Experts of a small language model: 48 clamped SwiGLU neurons an expert.
Below are experts of layer 2 (counted from 0) of a mixture-of-experts language model. Rows are named router (the router's row for the expert) and show model dimensions 0-127. Each number is 128 + 24 x the weight over its row's rms, rounded and kept within 0 to 255.
After each expert's rows: "comes after" lists some tokens at least twice as common just before its tokens as in all text. This comes from a sample of Wikipedia text that the model never trained on. Tokens count by the router's weight.

# expert 10
router [105  94 138 126 113 107 155 127 147 102 144 147 134 119 135 146 135 119 106 146 105  97 115 101 106 102 104 153 130 101  80 100 149 153 145 120 117 163 103 121 105 157 138 156  96 108 148 152 146 155  93  95 155 160 112 144 117 139 149 116 104 125  94 170 154 118 147 106  98 103 110 102 130  96 163 150  99 107 121 180 116 125 150 112 107 175 163 103 123  80 147 102 132 127 150 123 151 147 138 118  85 103 124 163  99 139  94  78 154 151 142 114 115 120 109 109 138 144 162 143 121 164 159 141 148 161 147  77]
comes after: " |", " the", " to", " S", " re", " was"

# expert 15
router [104 102 142 126 110 126 153 132 159 106 149 156 125 130 156 121 111 127 109 149 137 100 132  99 111 103  98 140 131  94  84  99 153 134 124 119 128 171 112 120  93 162 146 148 110 133 165 153 141 156 100 104 147 149 131 144 110 133 134 103  87 131  94 169 155 115 152  96  88 110 114 108 136 115 154 155  85 104 129 165 103 122 116 114 115 167 159 104 137  91 157 100 137 117 163 123 150 151 148 115  93 106 115 152  99 138 107  46 149 129 145 105 108 108  99 100 147 147 167 141  99 146 151 145 144 158 142  98]
comes after: " ", "-", " C", " S", " P", " E"

# expert 26
router [113 136 151 147  93 130 140 133 179 146 146 124 107 120 127  70  87 108  95 152 127  78 147 120  60 105  98 107 126 118 105  88 113 152 123 116 114 131 128 120 111 133  85 150 104 120 102 165 157 174 131 117 161 158 135 141 118 128 131 109 117 146 142 126 152 115 158  71 145 111 120 103 110 125 132 152 143 102 171 148 131  99 129 117 114 146 157 118 117 114 133 141 137 161 148 103 156 111 146 104 124  93 132 153  94 132 150 139 140 130 150 110 100 111  97 103 106 164 138 140 186 139 125 187 116 122 170 115]
comes after: "\n", "%", "ic", "2", "1", "°"

# expert 22
router [114 123 139 117 135 121 146 130 144 148 140 139 151 118 139 128 122 103 111 202 113  87 119  69 107 100 127 152 116  98 139 110 131 181 135 102  99 157  92 109 136 159 100 159 138 126 136 123 147 137 116  84 134 156 125 151 103 148  89  87  95 149 108 118 171 101 182 113 111 118  98 100 113 130 155 190 129 109 150 131 124 138 122  85 153 126 155 138 135 102 146 124 159 120 142 138 182 155 125  95 121 101 111 136  94 166 130 108 118 151 157 133 105 103 126 149 127 152 145 167 126 167 136 145 129 153 136 119]
comes after: "\n", ".", ")", "==", "===", " =="

# expert 0
router [124 125 147 130 123 117 140 123 121 105 127 143  95 152 127 104 103 149  91 117 141  90 136 100  86 103 121  92  92  69  95  54 104 124 105 172 130 144 107 117 109 123 142 140 102  89 152 129  99 179 130 136 144 163 121 181  84 107 105 113 138 112 129 125 160 124 166  91 128 116  89  96 161  98 153 149 120  82 175 126 127 106 103  89 121 141  83 115 114 159 155 134 124 122 106 115 123 149 120 147 139 116 102 168 116 129 120 114 136 143 126 130  98 140 127 114 120 168 127 155  93 137 119 132 127 135 142 123]
comes after: " ", "\n", " |", "-", " 0", " ("

# expert 7
router [114  95 136 122 103 109 160 139 135 115 146 161 132 151 134 147 132 142 107 159 131  99 127 100 110 100 101 147 124 110  81 101 161 135 145 122 158 171 101 127  99 165 144 167 115 123 149 109 141 162  85  96 137 156 133 133 117 150 133 107  85 131  98 175 136 121 150 102  83 115 120  93 140  96 173 156 101 106 117 145 101 132 117 112 112 176 133 109 101  98 150 124 137 114 132 130 143 158 164 115 105 107 121 161 101 136  96  71 160 147 140 113 135 108 126 107 114 140 161 152  91 149 154 135 154 162 141  84]
comes after: " ", " de", " re", " in", " S", " c"

# expert 17
router [138 124 142 103 119  89 148 124 136 149 151 127 140 116 138 149 140 106  80 154 112 102  90 110  98 107 106 137 108 117 115 117 174 160 148 122 134 133 109 148 106 175 100 150 120 138 149 139 164 131 143  95 120 165 120 157 114 170 126 105 129 120 119 115 144 115 142  72 134  96 115 116 107 168 159 143 105 107 122 130 145 145 132 114 107 144 151 113 117  81 146 137 162 105 161  93 175 108 146 139  87 102 163 168 108 171 137 104 117 134 134 104 109 105  80 100 130 180 171 151 128 157 148 138 142 142 137  82]
comes after: "\n", ".", " 19", "\"", ")", "=="

# expert 5
router [111 108 128 116 109 116 161 140 137 112 148 157 125 133 128 120 111 126 103 147 157 100 130  97 121 103  94 132 122 104  93  99 146 139 125 121 164 154 105 119 110 157 136 156 111 134 166 158 150 147  94 101 143 157 126 143 105 136 130  99  83 112  97 177 156 126 146 102  90 114 104 106 124 113 182 157 106 112 124 143 116 124  98 124 140 180 163  98 109  74 140 123 138 107 177 130 141 155 147 119 102 105 109 157 109 127  98  73 145 146 136 104 127  95 114 110 144 149 160 138  81 160 150 135 149 165 144  87]
comes after: " ", " re", " de", " c", " p", " con"

# expert 23
router [114 112 132 124 104 119 156 134 168 117 148 138 128 121 148 127 105 143 107 148 147  96 128 100  99 103 104 131 139  89  86  97 157 155 122 119 152 158 104 116  95 158 143 157 110 111 163 165 166 153  98 111 159 153 132 135 103 140 138 106 104 132 106 147 146 121 148 102  98 102 111 105 128 106 162 154  99 103 135 139  99 124 100 112 114 177 133 107 100  92 146  91 138 134 158 131 150 148 162 116  90 100 119 162 104 140  85  69 154 157 148 123 112 109  91 107 142 142 160 143 123 150 159 143 141 156 148  76]
comes after: " ", "-", " (", " the", ":", " of"

# expert 1
router [117 134 162 163 117 114 123 126 130  99 136 163  98 150 150 121  93 150  82 146 163  91 128  99  99 115 109 146 128  78 121  78 106 151 107 130  98 142  85 116 103 160 118 163 116 132 114 139 126 165 131 113 127 162 126 168 110 113 119 120  92 131 108 184 150 117 146 103 127  95 115  97 128 120 126 153  85  87 169 121 122 122 137  97 149 158 142 102 133 119 145 128 159 145 128 132 124 152 104 122 117 114 120 124  69 118  91 110 113 135 143 127 123 118 147  89 136 135 127 190 107 116 129 146 134 158 195 131]
comes after: " |", ";", " 0", "|", " 1", " 2"

# expert 24
router [112 119 167 133 108 102 120 133 113 129 131 172 117 120 128 148  99 117 104 123 136 108 131  92 111 111 126 131 101  94 151 102  98 129 109 152 110 148  98 100  94 133 148 144 131 113 124 133 143 190 135 122 116 163 123 196 119 149 121 143 122 142 101 173 140 123 141 102 118  99 101  96 120  82 155 148  98 111 155 132 124 127 147  66 127 156 110  96 141 143 178 122 132 132 146 113 140 124  91 156 146 111 100 123  90 120  96 127 121 153 158  94 136 108 138  88 105 156 136 181 112 116 127 170 162 153 175 137]
comes after: " |", " 0", " 1", " 2", " 3", ";"